config.yaml
balance_loss: 0.00225
balance_bias: false
steps: 7059
Below are experts of layer 5 (counted from 0) of a mixture-of-experts language model. Rows are named router (the router's row for the expert), gate (a neuron's input weights, with its number), up (a neuron's input weights, with its number), down (a neuron's output weights, with its number) and show model dimensions 128-255. Each number is 128 + 32 x the weight over its row's rms, rounded and kept within 0 to 255. Numbers have three digits each.
After each expert's rows: a language model's description of what the expert responds to; "mostly gets" lists some tokens that are sent to it at least half of the time. This comes from a sample of Wikipedia text that the model never trained on.

# expert 47
router:087140141118157158140095125162081099159156116144042097115120094117100136116129132094164161148073104110147104123131151178159161111171149128109135139121157137128145086104130120106220203127143200166142150097110136125096212111127151137085150174137134171063133163095098128134070074080125064129172117083118142089096120159132124161135133100151172069147156145103094127209174141127115110130113
gate0:132136123107115122064093147129132105116131131161115134110136129066134116096170124147198147168115113099124081088109138127169150129117188138146178150137113137133148114130151080154129113108124151098079119056117073168129114108081120198086160160121104064152134099101147104125162153123071114125138122028103121160146153167167115191129150165173155161079101188192127149130147108135112139191145
up0:101199118105153115089082140118079087084136130117117076105145156145137138176160131178105193134119191152163069114036077067135166124112099134158115109109125064164100086163077159138150156127087104076146139073131142115135130105173102182128103136124186108178155110125160114124149131133140076063117190169146114111136184145130102164107098108171080109181056172088127178134106168107140096149143
down0:132118151097131118096112098116085153077115169103125178087124093115128138111161094163167221102145106128134124066169148116078151103134108086085166124123143131150102125145146183071116172095153100117123117103174106108124242135174148141194150130161115136079061154071163091091143108123128147168103122145111147168105172119086106121113113145109105130116100159158095041110125125109181117140084
What it handles: Conjunctions and function words
mostly gets: "J", " while", " named", " main", " although", " deputy"

# expert 32
router:127135138151132116112067144123095094157127054121086092116073142146092075111122042173139064122148126055206135142107130188109147098114184111120140087127138132142177131125140083196166139131127138113150117107135145161175135112107138112073094172129184095110197142130101126083087130063100129168107115121174185085062144151074092149116140102180170131147210106107082094137122107147116147103096
gate0:136145114095088113081096132148123067111174153130160154142149122092134141103095110149138150172138177076118112128120105139181125090105142115149174103181131148109133123139125088165136077094114168043061133127126095185121067128049126173093188137089118107108131098118154106108183107112092117139127089055127089113155160185156096159106168191172210118105151135141131127157174074145085144162169
up0:151183108080137101139105116065146095114078099142156113098195145185200142171133134181115170214117136136118078112090100124081184158106092175149058118089112117127111114106108125146087141112075053112128125123146137117145099095131068121156093157063124166137149126123160108130104159135182119098109199117123113101148138134115131154098116134152136160121092176122140203085092155068138075152147
down0:096190120126112123115134106105098123071110133103157123125122165150119157151112127154177147085136077178131120080116186092125131094149019130075140137099107148189115159160161152163183152111159106122087119142220059102087105186143105120134135064112113163152099141084167130147144072124121056108143086161182136112133159131094138104084118166140126100101139149175097108091178088109169121136129
What it handles: Prepositions before noun phrases
mostly gets: " de", " under", " high", " near", " By", " without"

# expert 0
router:072152138140117140115147125144105126162158166077149130101139097164112117182154141087146090021153150141177105132143145155163108168146199163043099166085094126125188126166179117163151124104115117165130185087100090174176111156136134078110146145121182101070125104123109118156094110121041117149115126103149170147056055132084177200094135132107153129059144131094143128094117088117051180182106
gate0:142113139105174105097104169107101045168159120146115166103154118090132111097173131168199108155122098083145121136121133136142161129114175116157109140163130101099112139135134098175151132111088124131075124110128087154132085148041083182086154140099126057129157139138193069131155149118086109119106105085100133147160155160123121187102143170185192168100093133144144188150118061120078193127144
up0:134190086095192089137094112118157076157152122125111096098198129153172094156151118177132176164129126126169106132095123077109146115122120168171082087129139068129092082123096176167079174112077114122123106109160103116124083126143083130172126176089158133116154148180144095099158164141124082067100193102156162065099170149080131175140138109170131116148046117091130162100077133093110126127141
down0:150142113101150119131144107045084104093121128113123127125125149099106122127107089101188173164164093109159154075093147128133118077155071097102142119082140158109081160121123172153142146095145077090116108154112148124054149163127093140145123084088106097083124175100078110106105111169070089109152167192136144084120124091093107115103113205104092140146123185131110078090198102067173116134093
What it handles: Non-English name fragments
mostly gets: " Saint", " Gu", "mb", " Central", " Puerto", " Eastern"

# expert 46
router:146156165105089093166068152087070126133131085186126178156096112160080091148091076117146176151149186151130131124137147103165169148145139121109163090111147100141137085112143149149193104080130167123086118107091144079121036122072144157122131180187154091105162121172135117086091056158124121148133131104137186153104146113128191154088135079172186112090124079156119097108126148139091136092162
gate0:159084186107127120074099131116118077120166123160116113134142112117187181100134079130160128127084127114111088105143146124156117079088168096188124116143116105120123148118148099157152092107098121122114183078104129134133082090054096189106164158072137083148148139087152095123168080104128124114139108042113117136148115169157126168137166182171167160066125163144145139114197069107074135121177
up0:129162128047137102125107130121114097115114136148131104091174147155169179161101127154113165166127161111142037147079079081084143118119115131160103078107108063125091078114072175156141116120073068127097092089156138065113092158130112145175140155096147191143148134163139079130109180148147119075125149117084106082180138170134084141125123134167120159094071143083182178123102138090091102158218
down0:133177087120170108076156098165053118063146115123164133125182158165153153117113089092163160105128176065165113080095082099133205083153054139109166106137151121191137149170122159196162063114156113137083106101151088127092168162136066122148108154106104145111106167090131169127129129131097110092145081142137161143140186146134113149064093199136096114112111120175092142094164088112156132143186
What it handles: Table cells and "the"
mostly gets: " The", "The", " FW", " MF", " Turnout", " DF"

# expert 59
router:124105148116108095153098149184109145088139088123141086132113163137106101109118113158178181100129156118149125152139203147086126088163110122108138131088135084103150096114168120078199092118113164143090119176146122097125102112092173156129161132119133149090112113171060123110034103078120125156144130078119113140129131161114141127158119116092160119121161109114136108159055119181073111108113
gate0:128159167100081103124097099150139106162135095125147117138151158102198168089140129136148128134134106106115088117118130157201132121132130107150156104142111090076090109153089091118096108111096164130112135086127112144113068137064118140061169156118090098173150117109188087121149101076106093104124090072118125146178165170138129192139161153172151152060125140142195184127126103132056151169146
up0:148202114089171128147092134109121110121154117155169068103129158167195152165099147140146174156140185163162078102064075112136155137135119136172115101101135109133029090133091164130141127104113109133128094126168068103134114128160126129182139120122144171139128111158200079075110114144114064102122190140109079104147147115149129170095079145189140121117103144103152151085085174062095122151200
down0:152189139101169125124142057145107120088184140143140170096119131185130118100182143112137170164154122097149106148151110111087149079122061112113187198104186123197056123147082164130152164082083097089121081165123128123072174139119075119160152138111076161075058142102132184134138104118129099067102138160135158150093149125055149130104151170118090142112105125173144105102212119131175107092131
What it handles: Articles and ordinals
mostly gets: "The", " The", " third", "=", " second", " one"

# expert 51
router:155119079114102061130095079148102151139118134150135111107093147087098175140038121125111109127152142168140082078128152178155139142197179151109126098144119136143118115152234091169132113164140114081124161140164115045071136129107107080085061113101136152133154113153119146064135116140129152160133127120165174142114133146087123115154074164114153173123111114073162175119095089163129116083160
gate5:157087154130076113100070133174085087120115107162195161066136082099107161064127099121100155075138093078074092084078093161134121115150167121076190065095182160162200153131109134090178120091132104121131165114211116112212099091097106104134136128161182143129066094123066131153104119159137078153178190095179188063064112156084141154095160132131175141140137165113132137128118140132124125120134
up5:098117111082096070195085127155118164095135112135152143067164138124098170170142096144148172166126168103180112060083062099105125168140139186170182146127125151136195109142148114132185135076157133100148098108104060143173102066099085080100101152135097134154110170093129131140103132161128159153163085096178092113178108122169145076111107185089130115183121144152147122094168146167102126062121
down5:126108171159125104105157124083174130110135096152079155122129170131129124163125127175146161141105177112139095166081085157112090059121071171117086143119100099092165192057134154109146138096127045106140150102155207133118180142138149146121108068115124127142131185118093083125156152169070087103138116112110146115114142103139091172136115148107093166161135151159070139126077066140078180111135
What it handles: Space before numbers
mostly gets: " n", " c", " we", " h", " low", " you"

# expert 63
router:073187132139129095125116181135091137118144158121179170150142085179077100128125128119079109085098165155113159153138155114118193139139169163136067136119128092131166126107165181151139106112140072103127161127105139068088129110075114143093115155141081138120143163093118093127141088101071142161142106138138113099115113124137158159071130097205218111126199164153087153128127129137054183136146
gate0:153117113118120122118073160060120077126142095159114173145114121107153159066125111150177127157120121089134090151121128123154130113128131130179129137149106122125129137138135091161136130122078102112081161103143128156128115122077105142095153100066103082186117124136154139137135150090069124079125067053103162149150180170125183189153144203155190166084135132190089109157175064110076145154151
up0:161195107062167109131082142077137083109141124193124119104161128164170166156112115159130174193118174149171103163088094112110128143152122164190114129118143119094108081099097154124108107093074102143123110083158136086091131114160116156140093148101128166149146151111120137085106149172128084062117197105129137120140193160083119140099136146171147159134086142053141147116104185052129097152205
down0:133161133154137123117087111042133107089092134129123155131154148143132164109137115103105143126193113090141074066155098109134124037129070149091134172096125183151120144112127132135085107140111087166101069120110098148138092136105100103172126091120102136072066185096137107124161133110087067093138103105172156173084136135072130176121101188134116125168167148161064165078185096115172093127130
What it handles: Abbreviations and odd fragments
mostly gets: " Phylum", "978", ".m", "°", " Places", " ISBN"

# expert 28
router:151091110134133119140105115180134162137128143145139095084149152138058142139170131171180134115101147139140090172129141170107163095143084155115080153092104154149111111123182116155105141149138117175213150158130116132044105170055116098068071130130087119115142122160057163183139058077105114114070130065130179151099113196117148135134132113152129166109110122173144131166105091139087071118045
gate5:146137187141121163082103116144064072131108112111191128108184114055146159041122104145099152122124123099096094107106163183129124089139165126106159135089157161205131146121139148128162122103112139099108128145104094130138120117103110128079141165138122102133082075156108119114106132129201051132135150107175198051102088138130127100116107108130131152132137126102143168135130100145136119150165
up5:111152126102108107173120214116127108108101149098127110149157117180149177166092104155126158121092186169172106075097110143095093213135190137136137138100109132145176092167146106130133121084125146087152123112105068151182116081134065094107151167180132163191092149099116132155099115147110143086192097091192136109112098124170115104090169130118158140149152133174139105112193172118064121111112
down5:118156127101192093124114120105140165105113127206159125124121180150158101090156127124176103117193158112124133184132061111124179082106140132123092154105109100181134139076129139110166142057122091107108141127134212176136124119105195194148117052124092140155117137118159120155112185147151102166146143148148130139161127100162158138199071148088141149135145139088130132139107092132116217128135
What it handles: Space before numbers
mostly gets: " $", " et", "_", "_{", " Israeli", " Syrian"

# expert 10
router:122147151094131171122099141147077122177173114121124060126137081074081122119081117105132071100089114134112068122126106127116171112130114110131133135108137149108161157112132110091139109116123081159173197130123083151171168138092114154086050169132098102141107162150069173122135092088113129164173107130163123077106153142105108147092102120145142142179131095149138077152147099139104112091170
gate0:165139168119109098123084158110142098139150085110112122167148167067172153065136121104127155123094081103134068121105124158156122115087155095161137097168132175090160113079165083167114118109071146126061159114086136151196127121069125189070177128095119069137107142131152115124119083109128139120137111030147116128171119150146110164140175185125227130120120149162134132162177071130086100105130
up0:115186096095142123118077109088080090103116156130129085108179137149183162153126110196121152194159136154161090116078081120108172140137106197187101099113134102146087101162116159150087152119034079095120117132142123100123096128123108127165094137089139158154151136120138119107108153119156069082121199123124086105129175081103136169106114096181102137129045160078135177092120144062130079179192
down0:094164072088121089094096119068105131076091174150126144113094102148120128137113142096153154111168087111181151089138175071141164128139069164072113128106123101161135165165125174142109120052099138133136162108191083142120173156155175136130153172126114142103104156070108146146133137123117073160143127109175155138119127131134129092080084168182155127134109097189090143069168122129175167129160
What it handles: Place and time prepositions
mostly gets: " at", " near", " until", " During", " after", " After"

# expert 62
router:129114145138162100117129158123083124188150074217104098108134126142152102113109103098135130081171144129130101125121128101135119054070125165102125202088144126067127160200159116112144107116106156096173180139188126103122178101108125109084055214122110121121112132162099177083109103101131095147210084117122130098054139090095101141135101087129183099101131074140141142139103125128144135151178
gate0:102120152081103109098093151108089052129147085128131124151130103102187175122138118149142181107117124106130095105111140119135163126109138127177141106175125123114091109125119089154151111111072109093113128065156101147137081170049067172084170150089098096118154148112220107106171083112105161131113131069096101132132133135135111185144158173171179137082159125150176162121160096115088153158164
up0:115223125064198108146073143133107120147129130182144088082171127170183130171114077164144180147084171127145071136093094117107141135141108138181107121130092082103071092134100164110148140149103125060165113087179124099139097139135084181181124163139167181123139152162140139059111130144156109111100165126106117082128142154096099146092106132200143092094062168085148170127117147097101104176187
down0:164166104146159170093111091067078146080102154159090128096198083138179151131076100160173170163137065139192121109082136127140171115217046139067107117127178160169116132147101161158138102126171098109094114143160107147092124130155068115168135093126072154139130189147133111181158097193112110118172081146159144126129155141131109132092092176130091155117132174150139131063148120054132126121155
What it handles: First names, initials
mostly gets: " John", " Robert", " David", " Steve", " M", " Ak"

# expert 23
router:148137131144122128145119129167152106116120131189067092146079156181149169155091116125120117118162173141137106135150159125096131113141193100124135151129176144135092102113161154132116115113152162094148121135171110095068117136049119138064166133149147121113082050153129112076154038104162048143163105125157184121138166128092073166161147136174171122116108119096127126118124103175104098125141
gate0:139102164109061113109077142106112084149144100107102122158159102098159133079121114124132149112129116103130106108142140129158130115127184099158127102148108129126096135156121139148150136090066117108086165095134117181128076094053112162082205174096124113140144109136196094119171131120120129134095133076136141147149162176164141169116189203164147167061113185180165132137161044093077135155182
up0:132211080059165118131094146123132091136146139127150067080172124162202145133109077142117174160140161141207053112105070108128145096125129177161069070125152105139055070100147176121079122099097099128150120099147099101131083116092105159158113148146122149126123112179141119081123131126138107087111178114137076107155149142120109146093096148171126130112076158105130176132114141067118088159206
down0:124138138167177148109133083130124141099144146152166096070169134098158116100143122140151148124186077124162080141091121079167136124148029178051137125147171081164102140127099175156157163091172053104083156106152101137097155100112113147160104141089083160121122132081121122089163073151117124093194070128107120067091190146078118150073132171125113126118164133154079116115145075154135129143129
What it handles: Initials, first names
mostly gets: " William", " R", " E", " Israel", " Thomas", " V"